Weights of a small mixture-of-experts language model, trained from scratch on English Wikipedia.
Size: 10 layers, width 160, vocabulary 2048, 18.2M parameters.
Below are experts of layer 6 (counted from 0) of a mixture-of-experts language model. Rows are named router (the router's row for the expert), down (a neuron's output weights, with its number) and show model dimensions 0-159. Each number is 128 + 32 x the weight over its row's rms, rounded and kept within 0 to 255.
After each expert's rows: a language model's description of what the expert responds to. This comes from a sample of Wikipedia text that the model never trained on.

# expert 20
router [ 83  63 143 191  68 138  97 187 128 112 100 117 111  79  99 148 132 135 134  95  89  79 121 116 186 141 152 154 138 138 105 139 140 105  79 163 107 136 100 131 148 121 128  95 124  95 140 161  89 105 133  73 149 126 149 144 113 130 154 187 116  97  98 141  60 152 144 120 155  85 118 196 119  64 149  99 134  90 165 150 178  99 146  98 106 209 103 115 159 171 114 134 125 131 124 130 165 141 163 149 110 168  80 137 150 172 180  74 171 122  80 105  76  77 101 154 109 132  81  93 151 120 120 115 213  83 110 111 121 152 102  83 121 106 147 158 134 174 132 150 145 143 121  68 163 113 113 139 136  69 179 149  84 122 138 162 111 166 104 176]
down0 [ 96 162 132 125  90 133  76 131 105 131  98 143 163 138 144 140 134 155 151 166  89 176 141 146 132 142 133 116 146 113 150  60 142 127 116 147 130 138  26 129 184  90 131 107  65 187 172 119 104 148 153  29 127 127 144 114 142 122  91 199 122 136  97 111 122 130  78 138 136 156  81 149 120 131 131  62  79 135 143 145 137 140 101  65 142 133 134 126 105 128 165 140 158 126  97 111 195 176 131 169 104 162  97 151 152 123 163 112 121 185 166 128 143 133 211 154 113 121 161 135 115 149 139  96  38 101 148 127 141 120 142 163 103 204  96  78 126 152 152 141 128 120 112  61 114 131 135 206 139 147 129 131 150 135 139  85 138 118 207 129]
First pieces of split words beginning with consonant clusters or letters, such as rel(atively), dis-pl(ay), l(ast), th, wh, often after the or a.

# expert 26
router [134 120 101 211  93  74 147 138 113 161 158 133 132 130 122 142 153 135 153  84 102  86  83  87 127 157 100 148  89 144 135 113 125 106  84 138  96 166 153  98 115 143 191 101 155  69 155 146  71  53 149 107 108 112  88 177 131 159  97 113  86 100 110 114 122 135 164 135 114  85  78 130 158 119 138 135 126 138 165 169 138  65 135 142  81 159  78  83 123 193 103  71 158 176  88 137 149 110 201 170 110 136 101 155 165 105 140  71 154 160  82 120  95 137  70 148 116 113 122 136 150  79 116 157 161  80  82  88 134 178 100 127 128 121 126 152 124  99 132 112  93 154 152  75 137  56 126  84 139 118 182 151 124  96 147 138  91 153  72 155]
down0 [127 145 165  88 172 156 132 142 143 114 164  99 207 128 192 125 145 127  73 153 105 110  85 129 167 129 156 163  66 129 116 147  95 135 153 109 143 125 147 113 131 184 105 141 134  93 169 151 146 123 145  72 119 101  80 111  76 132 106 153 116 172 103 150 162 107 109 126 129 111 115 135 138 139 143 146 135 166 160 111 150 174 153 119 122 100  61 127 146  98 104 131 186 106 118  88 112 167 102 150  70 185  83 157 179 126  27 107 107 158 123 145 111 100 155  95 147 143 149 108 111 157 176 124 218 118 174 122 116 151 120 127 165 112  92 114 151 190 111 132 119 149 141 124 139 198 114 123 156 157 122 161  74 166 100 152  64 162  29 141]
Full stops ending sentences, often after a place, date or name, plus )., ". and == heading markers, usually followed by a line break or capital.

# expert 36
router [159  87  85 133 115 111  99 112  94 165  76 126 132 115  99 131 186 123 161 160 129  81 119  99 158 151 148 152 161 115 160 144 161 117  98 119 128  99 145 122 133 107 167 170 151  80 135 140  82 116 135 100 104 146 102 152 166 175 117 108  95 125 116  87 125 131 109 147 162  93 200 122 217 107 155 141 167 109 167 146 156  70 126  74 125 162 123  47 193 157 129 106 137 203  98  64  92 148 194 172 147 124 100 133 159 103 175  84 119 128 140 122  99 106 101 115 123 117 120 137 162 111 103 188 136 104  73 110 181 134 153  77  92 108 151 125 109 144 106 131 104 114 173  99 177 135 113  99 145 140 174 121 108  60  97 159  66 165  74 170]
down0 [179 174 103  86 101 125 147 131 149 112 142 156  98 138 182 123 144 114  96 107  57 102 115 166  97 116 118 178 115 145  88 126 127 161 175  91 121 105 126 123 139 155 157 107 119  96 139  57 122 117 122 115 218 121 120 121 195  68 147 117 121 114 126 139 109 111  95 124  95 217  96 140 202 207  85 122  91 160 126 107 111  91 169  80 137 132 139 110 104  88 170 142 136 108 137 114 106 119 167 146 108 110  70 107 128 117 124 135 119  92 175 157 167 120 118 158 161 114 128 129 131 201 138  41 180 100 120 158 114 117 121 108 107 100  95  82 150 101 173  97 130 130 111 134 117 143 128 145  89 141 102 119 107  70  21 148  92 102 124 106]
Pieces right after capital M, N or O in names, plus accented letters like ā and É, such as M-ot-orcycle, M-all-ory.

# expert 11
router [177  95 116 186 111 107  86 183  94 165 134 113 100  86  99 144 150 157 176  75 134  94  87  77  92 136  83 166 118 100  84 162 184 100 125 180 114  82 169  64 134 108 153 135 156  82 170  84 105 124 135 121 150 137 117 163 162 176  83 174 131  68 111 114 108 155  79 120 156 125  88 106 167  64 211 131 136  87 137 121 129 128 131 172 118 155 111 160 175 156  72  93 134 197 133 129 111 166 136 118 135 126 121 126 131 114  89 108 158  74 137 113  85 111  66 137  99 127 111 170 129  83 110 155 206 127  67 139 147 111 122 108 131  79 171  98 102 103 132 147 122 102 136 144 161 128 136 115  98 128 132 124 114 100 163 155  84 158  76 142]
down0 [133 140  75 121  97 152 104 153 138 143  82 134 154 127 119 164 124 159 128 106  86 161 100 136 105 152 129 124 126  87 111  64 131 149 137  87  90 133 137 174 129 162  85 171 117 107 105  93 117 132 140 165 174 147 149  76 166 169 134 136 195 182  90 169 119 106 150 107 142 133 114 174  97 116 133 106 124 139 153 123 113 158  82 151 130 112 153 139  58 160 148 126  72 105 101  95 100 133  73 152  27 165 124 137 149 151 166 112  83 103  99 153 160 150 125 144 177 193 138 150 182 168 125 132 127 164 111  96  73 198  68 121 137 112 132  95 108  96 104  93 136  85 115 217 112 115 172 129 104 113 139 100 104 191  39 145 133 102 164 123]
The preposition in, plus word pieces inside words after a consonant onset, such as callig-rap-hy, he-ap, g-row-th, per, work.

# expert 1
router [137  60  75 191 114 137 109 143  89 200 128 112 117 105 144 144 163 136 193 146 164  52  61 108 172 150 140 110 152  92 112 162 130  72 107 111 103 134 141 105 130 168 134 112 152 106 160  88  49 128 166 102 123 145 157 173 136 131 110 147 145 102 146  64 135 126 141 159 130  85 156 172 127 102 138 129 190  74 152 176 147 130 135 102 103 135 132  79 183 146  79 118 106 146 150  92 117 125 141 134 129 105 112  81 166 145 130  81 162 160  97 102  86 156  81 142  84 120 125 157 179 161 105 185 144  93 123 104 157 138  88  77  91  87 134 138 114 155  90 149  68 141 139  86 179  71  92 113 122 125 159 112  96 124 103 102 121 152  64 164]
down0 [207 119  86  94 177 150 129 136 135  88  97 154 124  95 110 111 117  95 144  89 102  96  85 110 194 209 112 104  78 153 111 159 159 100 145 115 132 171 123  98 117 127 177 149 100 185  99 108  90  84 112 109  70 156 109 153  61 184 102 176 152 112 102 201 155 121  98 136  94 127 142 154 156  77 123 130  91 164 130 116 159 130  98 131 150 105 153 146 130 146 119 142  69 138 157 108  97 150 159 158  76 174 107 131 106  83  98  97 151 154 105  70 136 141  94 123 171 154 146 129 145 166 116  76 169  94  80  94 148 121 177 145 114  87 128  66 113 118 142 150 169 176 115 119 109 103 141 108 162 122 127 160 160 138 115 210 111 115  62 153]
Middle pieces of foreign surnames and place names, especially Slavic, Irish and Arabic, such as McDon-n-ell, Groz-n-y, Chetiny-ov-a.

# expert 23
router [145 134  93 189  81 123 126 119  99 100  86 120 108  96 120 152 136 136 161 114 115 153  75 101 141 128 130 140 138 129 129 112 142  91 146 175 131  84 172 124 176 139 134 117 147 107 189  98 147  67 139  78 140 113 114 134 126 128 117 144 101 103 110  85  85 132 121  92 126  55 113 152 177  72 106 165 131  66 203 183 105 110 161 125 113 140  93 157 193 113  70  58  87 175 166 140 141 104 180 142  95 122  96 141 149 125 161 132 114  83 100  69 109  95  72 149 123  86  87 157 123 114 109 166 143 120  65  88 156 135 150  62 113  82 114 120 136 154 129 138 121 131 143 120 160  96  89 126 152 147 221 163 150  82 117 148  58 162 103 152]
down0 [146 223 126  96 173 156 141 123 124 113  60  69 101 117 133 125 166 129 136 149 115 219 105 111 141 125 168 207 115 154  89 122 152 147 169 145 132 111 121 128 113 110 153 134 120 105 121 147 170  91 100  81 163 122 118 111  93  87 157 138 115 124 135 159  90 138 134 124 147  72 123 104 107  93 117 141 113 143 109 126 110 139 162 122 142 136 125  87 159 150 112 139 137 140 152 154 149 126  87 147 103  89 198 147  87 142 115 143 106 113 159 168 119 130 130  76 142 104  97 159 134 148 151 116 108 145  86 128 143 104  91  92 146 142 132 130 140 158  99  89 107 120 151 158 133 137 110 122  80 102 143 155 255 113 125 104 129 105 255 158]
Opening parentheses and quotes before glosses or alternate titles, hyphens, list line breaks, and prefixes such as re, un, com, trans.

# expert 54
router [ 95 107 100 182  96 154  96 115 111 145  39 129 111  58 100 170 148 144 147 116 133  68 119  69 116 155 129 159 146 120 110 140 137 111 116 139 114 124 139 106 154 130 144 127 138  43 158 102  90  35 138 119 100 168 115 160 163 158 115 142 117  87 168 129  67 151 128 153 124  99 127 135 153 102 168 173 131 119 149 215 108  91 120 148  75 199  93  93 206 170  87  87 181 131 141 156 100 158 165 115 140 101  89 125 157 158 161  59 143 112 137 114 109  83  76 156 128 153 113 167 156 136  83 183 164 121 131 135 174 112 145 134 111  82 125 130 116 153 116 122 166  92 133  67 137 117 119 123 124  97 147 155  92  80 131 130 156 130 104 171]
down0 [154 126 166  90 172  77 134 205  53 153  87 153 115 199 142 173  94 162 121 146  97 168 192 166 150 151 138 128 120 139 169  92 134 158 164 122 153  89 166 174 112 157 101 133 125 158 134 114 130 155 141  99 181 106 119  99 154 153 152  66 161 192 133 125  85  96  96 159 109 125 102  99  89  77 146  92 158 136 100 103 140 147 185 135 144 114  94 163 158 187 141 147 135 118 108 140  87 107  85 136 105 157 116 168  66 123 153  51 178 152 196 154  83 143  94 102 155 136 153  74 130 121 146  92  97 119 125 114 140 145 166 122 142 168 107 137 180 143 105 173 128 168  87 137 118 147 152 105  81 158 125 159 160 140  75 142  79 127  94 118]
Digits in table cells of scores, chart positions, track lists and vote counts, often the first digit after a pipe, such as 4, 1–0.

# expert 21
router [ 83  85 132 179 100 145  73 121 108 130 139  90 112  56 160 179 109 142 169 158 111  74  90 113 122 108 120 181 154 174 115 134 148  56 146 193  81 125 159  70 147 107  70 151 150 118 114 143 110 101 153 103 123 128 141 170 148 131 118 183  80 119 127 139  95 149 149  85 155  77 147  96 149  32 137 157 151 112 183 136 148 111 166 112 101 159 107 112 142 168  81  60 121 174 122 142 135 158 175 101 146 101 111  82 124 165 116 132 166 133 138  62 148 149  73 128 108 122 141 164 170 100  78 159 121 143 113 132 163 193 102 106 131 125 126 108 102 153 168 185 108 147 110 126 169 145 133 133 149 145 178 135  69 111 156 133 148 166  76 158]
down0 [ 68 102 101  80 136  74 129 136 158  78 147 122 139 114 108  76 112 153 176 170  70 134 175 128 172  78 109 112 123 157  73  95 201 138 128 149 172 157 162  83 153 143 113 144 117  83 127 126 130 148 104 125 200  94 126 131 114 146 106 167 140 141 120 142 113 102 147 138 123 158  81  59  94 124 111  92 148 119 164 160 149 156 123 187 142 111 105 136  52 151 156 100 120 111 174 103 139 171 102 103 148 142 135 144  95 164 115 148 100 162 141 142 139 182 143 137  84  81 131 129 106 152 108 113  69 175 150  65  66 159 127 169 163 180 140 116 129  96 112 142  84 190  65 137 111 109 149 111 109 126 138 154 100 179 209 131 139  72 165 151]
Section-heading == marks, commas after place names, compass words like North or South, University, ol pieces, and byte junk after coordinates.

# expert 25
router [112  83 107 151  90 114  54 128 120 166 150  99  94  43 105 178 132 140 125 125 142  74  81  78 116 132 184 139  94 133 119 129 129 141 116 178 118 144 124  87 154 142 104 152 142  94 152 127  83 116 167  73  97 123 147 164 158 179 142 159  92  93  98  81 149 158  95 102 105  90 154 154 171 163 104 157 156  96 165 152 136  79 148 111  75 127  88 119 193 202  96  94 145 173 105 168 128 155 154 160 143 132 110 111 122 147 135 138 167 118  83  93 109 108 108 159 103 135 177 161 137 153  89 181 199  96  83 134 153 121 130  63 118 120 111 124  56 143 102 141 120  94 149 103 118 124 117  92 137  97 165 161 144  91 110 119 169 115  41 161]
down0 [148 198 155 170 156 146 151 113  99 126 183 137 125 150 168 132 128 122 156  93 130 208 155  97  92 152 122 116 189  66 135 182 141 149  95 151 183 213 108  93  98 164  90 134 186 105 181 103 110 117 155 131 132 181 136  90 172  64 132 157 132 129 108  94 147 110 155 157 118 148 154 162  96 156 135 111 174 117 171 108 157 122 193  85 169 141 144  82  70 125 161 145 155 196 131 169 103 162 157 162 156 137  99 127 138  89 131 170 117  84  90 101 145 106 124 106  95 158 123 142  84 172 114 150  86  75 140 158 157 105 102  83  64 134  95 145 128 192 131 118 109 128 168 135 102 111 144 114  94 120 141 157 151  92 128 164 161  90 128 148]
Pipe separators between table cells, especially after numbers or names, plus occasional semicolons, colons and slashes in lists.

# expert 22
router [146  98 140 169 119 143  82  98 130 130 103  99 122  54 160 134 124 122 178 136 124  54 146  98 159 144 126 145  87 161 100 134 130  67 122 143 130 106 130 118 145 123 146 105 127 115 139  75  64  55 156  48 150 168 108 156 140 138 144 122 136  78 115  74 101 119 130 122 127  89 103 142 151  47 164 151 129 110 151 177 117  97 163  92  91 129 132  96 210 138  67  89 127 166 135 131 138 105 197 111 153 120 130 103 121 142 124  71 130 103 105  86  94  68  81 128 118 148 164 131 151 112 112 136 207  87  85 154 121 144 137 125 100  64 165  96 118 160 156 151  72 135 139  82 172 100 116 112 177 109 124 149  69  73 124 140 144 157  87 138]
down0 [122 120  65 125 137 161 178 135 178 152 169 123 146 151 133 111 128 132 155 118 184 183 133 129 142 117 137 111 139 139 145 106 122 101 152 114 151 137  35 119 145 147 135 146 175 190 140  99 189 100  51 143 146  81 126  83 113 114 118  87 106  82 181 152 112 122 161  66 142 130  88  91 212 154 110 117 118 112 149  88 106 114 158 118 147  52  94 161 134 143 132 120 141 154 187 137  92 125 153 128 138 115 117  82 104 154 118 129 106 175 149 128 172  91 128 106 118 187  83 144 143 152 111 165 122 131 208 158  92 140 121 134 136 116 135 190 165 162 129 151 117  84 130 201 112 161 152 205 207 154 124 115 159 148 147  85 101 110 124  87]
Single digits, mostly 1, 2 and 9, starting or continuing years, dates and table figures, as in 1970, 2017, 1566.

# expert 49
router [140  19 117 169  98 115 149 154 127 170 124 110 126 110 110 131 142 143 121 148 147  64 113 115 131 189 145  79 172 149 122 150 152 115  83 138 109 109 167  87 111 122 128  96 101 108 149 121 108  62 153 107 134 118 135 154 155 224 141 147  45 107 150 108 123 172  91 129  99 115 139 162 141 135 184 135 123  80 148 173 133 100 129 109 119 146 127 113 178 177  92  76 143 188 117 157  99 134 131 143 111 118  88 106 142 146 142  55 131  64 127 130 111 102  76 129 111 100 126 141 127  55 107 179 129 140  88 162 135 180 143  50 106  73 151 116  99 164 177 111 118 117 146  77 130  89 133 157 119 107 179 147  66  88 127 131 127 159  95 149]
down0 [124  97  56 176 111 152 114  94 164  72 117  74 174 111  90 140  95 152  77 119 123 179 110 127 137 118  95  99 126 112 133 135 113 113  59 102 106 123 151 132 102 166 178  66 112  81 131 130 146 203 115 121 151 118 113 139  51 125 145 110 161 149 151 162 109 148 156 143 169  25 105 119 151 109  93 177 133 206 122 124 168  91 122 113 106 112 165 109 129 159 119 105 170 176 126 129 122 103 143  99 189 175 102  86  97 115  91  87 173 147 187 144 101  96 141 137 121 133 134 165 143 115 100 147  37 158 139 143 120 179 117 147 142 106 151  98 102 161 106 118 151 128 125  98 127  89 122  77 138 116 151 157  95 131 198 133 151 140 137  65]
Country and place words, especially States, US, York, American, British, plus pieces inside capitalized names like R-A-GE, B-ost-on.

# expert 53
router [149 105 156 202 138 133 117 161  71 156 163  71  90 108 112 156 168 113 163 109 113 112  82  94 155 150 146 167 117 121  74 170 172 137  54 127 137 125 150 105 143  94 125 119 177 120 201 103 108  84 133  69  69 162 159 148 111 131 108 175 132 108 121 118 117 163 173 116 120  84 113 135 176  75 125 143 185 110 145 144 153 122 166 132 101 185  76 134 121 144  97  86 122 139 118 158 110 164 185 160 118 111 132  90 139 134 116  95 190  91  85 106 101 111  66 141 115 101  95 174 146 125  76 164 149 110 121 148 118 148  56 119  67  56 148  98  87 140 162 145 128  95 127  84 151 118 135 138 140  95 152 164 102  97  93 134 152 103  64 157]
down0 [121 128 174 150 150 207 121  97 114 115 131 158 136 172 131 117 132  89 106  88 137 101 143 111 140 134 147 134  89 142 130 122 100 113  98 124  79 130 136 125 147  88 111 132 134 160  94 165 109  69  79 123 199 108 147 129 168 157 115 128  77 144 199 166 165  65 147 210  96 143 139  96 163 116  85  87 181 155 151  85 136 105 119  77 112 115 127  92 104 174 103 134  99 169 122  99 135 135 176  85  89 135 170 140 174  86 122 162 107 158 116 192 110 168 165  66 132 202  62 152 128 166 148  95  91 127 147 180 115 128 145 155 141 126 121 216 137 155 160 188 123 175 158 149 122 135 134 111 130 101 139  85 138 136  60  98 105 126 125 105]
Commas ending clauses or list items, plus word-final pieces such as struggle, shuttle and size, and the word but.

# expert 18
router [136  89 122 160 132 131 108 121  73 184  78 106  93 110 139 140 128 172 132 120 152  56 102  92 190 177 173 130 159 161 102 154 120 103  92 162  97 106 160  82  96 159 166 117 126 122 175 163 125  81 136  95 130 174  98 179  90 156 112 180  77 101  72 152  77 169 129  79 132  91 158 144 122 134 159 176 182  79 151 157 170 112 127 141 153 156 111 123 170 158 110  90 114 144  69  85 187 116 168 121 142 149  93 130 193 162 162  69 128 105 104 115  53 117 122 120 124 123  89 131 128 139  88 174 194  70 130 110 122 166 140 116  97 101 116 123 106 123 124 125 102 162 151 118 168  91 131 140 143 102 157 133 136  97 144 145  61 146  87 169]
down0 [179  99 138 154 132 146 156  73 134 115 123 100 127 112 174 106 156 111 130  90  79 114 172 124 123  70 146 127 179 114 135 146 121  91 194 145 108 125 162 150 161  78 135 125 115  83 162 181  93 107 139 136 137 125 104 170 195 161 119 163 151 136  95 150  68 105 121 123 107 117 139 114 132 121 154  60 131 153 112 133 158  69 171 102 124 153 155 116 118 105 113 148 147 136 137  83 199 152 170  83 100  71  83 143 153 153 133 154 121 175 102 171 195 119 114 174 111 113 146 107  93 126 100  41  91 142 151 133 143 121 129 166 164  81 100 116 156  52 165  82 169  92 137 160 104 162  94 153 142  92 134 142  96 107 166  63  97  51 118 157]
Name-initial pieces such as L, J, Bl, Z, Mar, Bar, plus inner j or z, such as Bi-j-an, By-z-antines, Bl-ue.

# expert 4
router [140  77 101 111 129 169  89 154 101 166  57 119 106 107 129 169 169 145 137 141 146  59  87  87 155 155 116 182  81 140 102 167 129  82  84 125 127 139 135 116 161  71 134  89 103 122 181 102 140  24 155 114 140 189 147 140 142 134  90 195 101 105  86 103 124 154 144 127 120 105 137 147 145  76 135 154 147 142 139  83 151 105 168  57  55 164  89  91 164 138  97  92 110 187 162 134  73 123 109 142 129 133  88  94 136 125 154  98 164 140 119 129 102 113 130 154 116 132  89 150 155  98 138 144 179  67 131 126 127 109  94 101 105  99 196 170  82 160  98 166 123 134 112 148 122 114  96 177 120 117 112 135 114  91 172 147  82 152 109 183]
down0 [135 157 113 113 154 104 162 143 132 134 116  71 147 162 115 161 107 102  83 143 132  63 147 187 113  92 166 158 106 130  93 197  68 134 116 108 165 186 130  98 125  55 196 119 189  97 102 167 110 159 133 181 103 159 160  86 124  81 162 145 135 128  99  90 114 124 136 113 132 154 111 116 129 115 115 121  66 118 161  85 120  80 142  54 124 123 161  91  80 194  93 164 147 118 131 140 117 108 122 160 150 129  74  80 209 126 193  96 128 159 145 138  89  82 123  76  80 124 157 114 128 136 180 144 169 124  94 114  83 179  98 140 141 102 143 118 116 132 112 122 116 124 154  88 157  91 137 113 143  49  94 141 140 164 145 130 103 150 163  96]
Short pieces inside words and names, mostly e, D, d, k, w, as in st-e-el, Z-e-aland, Antoni-w, De, Me.

# expert 47
router [138 139  89 235  82 111  80 111 131 142  90 122 150  25 122 151 145 112 186 122 142  81 147 115 131 128 163 130 135 171 114 141 136 103  87 160  93 125 151 121 152 129 179 149 168 150 158  59  98 112 142  70 101 158 132 145 136 127 109 157 104  69 125 123 106 137 144 119 138 112 140 137 181  83 150 156 101 115 156 197 109  93 131 142 103 156 106  83 160 128 101  99 132 151 131 122 144 146 215 111 146 160 102 132 176 116 155  74 112 109  98 119 112 104  85 133 128 144  86 182 142 113 124 149 169 125 103 157 141 121 109  40  77 104 174 170 137 123 149 117 127 116 172 110 121 108  86 135 208 137 152 131  67  73 107 149 128 183 100 166]
down0 [101 127  92  95 101 111 181 128 142 155 131 145 126 131  92  79 145 148 105 128  93 148 149 140 217  46 107  79 144 178 114 141 124 149  96 133 156 124 181 104 143 149 166 131 137 106 121 166 173 126 189 123 123 160 145 103 114  79 140 101  84  97  67 151 189 182 124 129 149  94  99  92  90  94 115 173 153 101 124 134 136 154 188 169 103  89 126 142 119 145 124 176  68  82 190  93 127  87 138  85 101 149 116 152  96  89 168 169 163  72 181 121 153 111 155 146 137 173 169 142 151 139 113 153 120 119 119  94 115 167 163 128 147 111 200  68 153 112  88  73 119 141  82 170  84 115 125 151  92 125 102 146 145 150 157 158 162 107  76 130]
Later digits of money amounts, dates, vote counts and distances, especially after a dollar sign, such as $770,000 or $859,299.

# expert 39
router [150  63  92 173 112 100 117 131 119 161  82 128 158 120 154 149 133 114 152 150 152  41 144 134 162 178 119 178 129 157 125 140 161 164 110 166 151  99 185 124 146 132 150 118 170 107 185 108  99  55 172 125 115 115  84 159 166 150 135 117  99 133  81 107  80 127 150 116 123 125 129 142 127 128 118 148 164 128 137 166 134  79 170  95 130 160 134  92 165 162  80  82 140 194 151 121 107 175 182 130 135 120 152 132 173 116 100 118 164 115  93  65 104  87 102 125 164 142 123 169 142 129  77 167 150 112 139 121 193 103 107  48 107  90 142 134  62 185 161 124  99 106 189 136 137  77  96 154 117  86 171 189  67 108 137 129 138 155  91 154]
down0 [155 143 191 154 207 133  94  97 135  70 181 186 106 118  98 102 124 141 109 159 186 118 105  95 121 162 117  93 125 104 127 121 122 110 122 113 191 123 184 170 136  72 108 190 122 149 133  95 145  77 164 159 226 181 137 224 139  80  97 149 105  99 129 165 120 104 172 142 168 102 125 163 109  98 203 127 115 115 140 150 111 132 111 153 126 104 120 159 148 116  99  95 117  69 132 107  61 109 120 129  72 105 122 107 156  90 120 138  86 133 152 145 171 156 122 179 172  87 131 156 136 118 118 111 115 164 129 106 157 115 173 138 143 146 147 124 119 125 123  81 138  73  75 128 141 147  77 148  89 161 113  96 132 104  94  76  95 117 108 159]
Closing pieces of foreign names and places, such as -a, -ia, -he, -ó, plus closing parentheses after years, e.g. California, Apache.

# expert 10
router [132  86  84 138  76 100 134 111 127 112  60  78 127  54 134 158 177 136 123  96 163  77 149  68 145 144 154 184 105 157 111 157 136  75 112 142 122 144 128  60 157 109 195 118 139 106 169 141  78  85  89  91 105 188 143 164 160 185 135 166  80  82 152 113  76 143  72  93 139 111 141 148 135 140  89 136 159  57 141 179 153  99 155 101 129 172 134 115 158 143 133  79 159 202 150 168 143 157 126 132 143 147 140 142 107 163 193  77 122 105  89 101 107 114  96 153 107 106  88 129 143 152  98 144 192  97 107 109 137 125 133 111  73 127 132 130 118 160 147 176 107 165 152 131 172  64 117 122 157 135 122 129 139 103 155 169 121 151 104 159]
down0 [ 82 171 146 152  95 141 120 132 124  85 157 107 106  96  96 144 129 127 197 155  98 142 145 120 146 160 170 120 173 175 118 140 152 104 185 105  78  95 150 100 122  38 125  89  76 129  74  98 137 129 160 123 119 128 103 148 136 133 135 130 151 141 126 121  65  73  76 188 213 165  93 180 102 173 146 158  65 102  95 160 136  96 107 159 144 119 145 154 135 106 129 123 141 143 123 112  96  95 167 113 145 171 101 120 175 132 169 139  76 140 145 129  94 104 105 139 176 120 173 130 110 174 110 117 172 168 132 126 161 125  78 143 141 128 107 139  99 156 113  89 154 156 191 145 113  44 121 185 136 115 151 106 128 146  87 171  49 166 158 169]
Word-starting consonant pieces like sh, sm, fl, sl, h, g, Y opening a split word, as in shaded, shooting, small.

# expert 35
router [117  73 123 164 106 100 118 144 114 139 134 123 110 137 133 117 139 113 157 107 159 103 105  64 146 192 151 140  44 131 100 165 119  41 110 153 167 104 153 124 156 116 180  84 142 114 126 131 125 119 126  78 124 168 125 142  93 165 118 173  71  72 137  93  95 117 134 109  92 118  83 147 178 173 118 190 140 128 148 173 162  81 182 123 122 149  93 121 153 156 100 120 153 161 151 166 175 177 148  82 116 139  92  99 120 127 161  88 148 102  96  92  87  92  36 160 127 122 111 153 158 117 102 151 184 109  48 135 121 114 113  41 108 117 149 148  92 137 115 161 127 116 146 126 183 131  95 144 156 139 184 154 113  98 141 116 108 174  72 147]
down0 [111  95  57 129 178 188 136 110 117 155 142 139 138  94  90  53 112 112 115 147 102  79 120 127  75 141 113 155 144 104 131 106 184 164 132 148  93 129 105 138 119  76 183 132 114 139 134 153  66  99  74 163 108 152  79 149 139 103 147 145 136  36 136 110 191  99 101  80 121 146 119 158  74 116 136  83 186 141  77  87 114 125 216 133 119 142 147  90 122 143 152 131 149 175 134 132  90 180  99 189 137 121  95 130 138  83 139 125 145  96 172 111 170  96 129 117  87 114 136 114 109 154 137 163 130 169 145 179  83  98 104 107  83  85 103 138 159 141 164 129 142  65 177 161 129 139 113  92 114  81  83  83 145 105  94 119 149 114 179 113]
The article a after verbs or prepositions (was on a voyage, as a novice), plus colons and dashes in label lists.

# expert 38
router [135  92 110 155  94 130  91 110 117 191  89 115 134 131 123 136 119 159 146 115 103  90  73  89 163 120 141 192 119 154 111 138 118 118 105 179  90 109 157 123 153 133 171 118 143 118 102  44 102 104 125  58  60 142 111 181 181 116 128 145  82 113  99 133 171 122 119  93 132 108  81 142 144 102 124 115 137  81 121 190  85  88 136 124  99 210  79 143 140 157  82  44 122 152  63 116 160 183 203 106 146 122 129 109 136 115 163  44 169 143 112 111 148  86 140 158 151 100 155 132 122 174 119 131 175 104 131 107 144 116  79  69 108 113 129 148 143 125 117 142 113 128 147 132 206 100 158 160 144 123 141 174 105  74 120 144  91 144 110 151]
down0 [164 102 132  98 113 103 111 143 113 168 184 113 140 134  76  99 181 124 134 135 103 125 102  98 147  52 108  98 104 157 141 102 103 101 140 130 186 201  90  91 103  83 147 141 200 201 164  86  41 140  87 129 130 159 107 135 106 138 113 113 116 138 147 125 143 137 114  91  82 103 142 139 121 176 153 134  93 129 123 107  99 183 146 206 158 172  87 101  96 109 163 139 110 172 117 116  95 156 121 140 164 116  80 171  90 138  95 132 145 141 146 167 173 131 146  91 171 150 154 119 116 139 136 102 187 117  75 119 154  45 135 176 202 132  83 191  80  85 110  81 133 145 141 185 127 130 106 110 110  98 115 125 120 112 137 123 136 151 135 161]
Early or middle word fragments such as al (album, Italian), ri (Austria, trial), se, gr, res, often right after the or an opening bracket.

# expert 42
router [136 106 121 168  91 112 119 153  96 174 126  40 107 116 129 165 119 149 129 152 121 100  81  97 170 158 174 155 120 152  96 136 171 109  79 138  99 109 141  79 122 148  81 133 148 138 162  87  72  63 154 144  82  72 118 137 152 120  89 128 133  97  84 124 112 161 119 113 175 104 110 150 172  79 123 187 143 117 140 138  83 143 135  92 106 159  82 110 184 164  49 122 117 168 121 144 164 146 139 140 128 134 134 111 129 175 149 119 172 117 108 114  80  88  75 180 102  95  70 168 171 103 111 153 190 150  96 131 130 127 123  45 100  91 195 121  94 134 171 129 118 124 131  95 130 112  98 136 137 110 199 155  66 109 129 160  93 149 132 177]
down0 [202 139 134  94 122 133 159 136 105 116  84 137 134 147 106 130 162 116 130 145 110 167 107  98 113 130 103 125 116 126 115  51 178 117 121 129 206 207 171 127 155 124 162 117 124 117 173 184 144  79 115 160 134 149 101 168 109 122 123 165 129 123  83 177 166  87 165 123 125 155  70 127  64 158 120 128  99 168 119  99 134  99 105 126 156  84 183 117 140 157 127 215 156  75  74 174 122 104  82 169 111 151  93 124  66 145 101 129  98 140  99 129 119  74 111 130  97 121  99 143 141 120 120  78 118 149 134 110 179 143 141 119 158 146  80  79 180 129 173 120 168 106 158 111  89 121 126 206 102 108 191  88 155 180 105  85 123 123 151  83]
Line breaks after headings or list items, ordinal th and ird endings, and words like first, second, film, year, such as mon-th-s.

# expert 52
router [143  79 124 136 122  98  82 183  84 154 114 107  73 106  93 135 146 102 145 159 151  82 155  85 142 164 129 130  72 151 112 179 137 119 102 143  98 124 148 123 147 118 116  90 119 125 156 127  73  52 204 158  88 104 143  98 164 160 151 109 130 107  96  88 135 109 131 185 114  63 130 128 154  82  80 152 180 157 163 143 156  59 123 100  93 134 107 103 172 152  80  99 120 175 158 154 132 131 150 156 120 139  88 163  96  88 120  58 130 148 113 121 106  95 120 138 146 123 141 141 170 117  43 191 154  80  95 118 169 113  85 105 114 104 134 113 113 129 176 173 128 113 131  71 137  77 139 167 126 137 200 150 103  77 110 146 150 150  68 109]
down0 [170  74  83 147 110 133 167  99 129 121 134 123 121 135  75 100 101 147 141  95 104 121 111 192 111 120 118 110 139 132 114 155 144 126 125 125  99 150 155 171 112 133 144 114  88 102  97 171 160 169 148 118 196  95 103 134 125 165 167  80 179 189 187 137 145 154 156 141 170 118  79 130 161 176 148  81 119 159 157 142 120  86 161  68 149 146 142  87 106 165 140 107 128 104 132  92  91 187  98 162 124 146 208 109 120  84 150 112 153 158 182  97 140 177 116 167  78 151 163  73 161 155 156 169 115 157 152 141  48 143 151 129  71  54 116 186 113 162  71 142 154 133  62 110 112 134 101 105  93  84 139 140 163 151  97 113 123 144  93 130]
Vowel pieces after the first letter of personal and place names, especially after J, as in Jerry, Jamaica, Joseph, Nathaniel.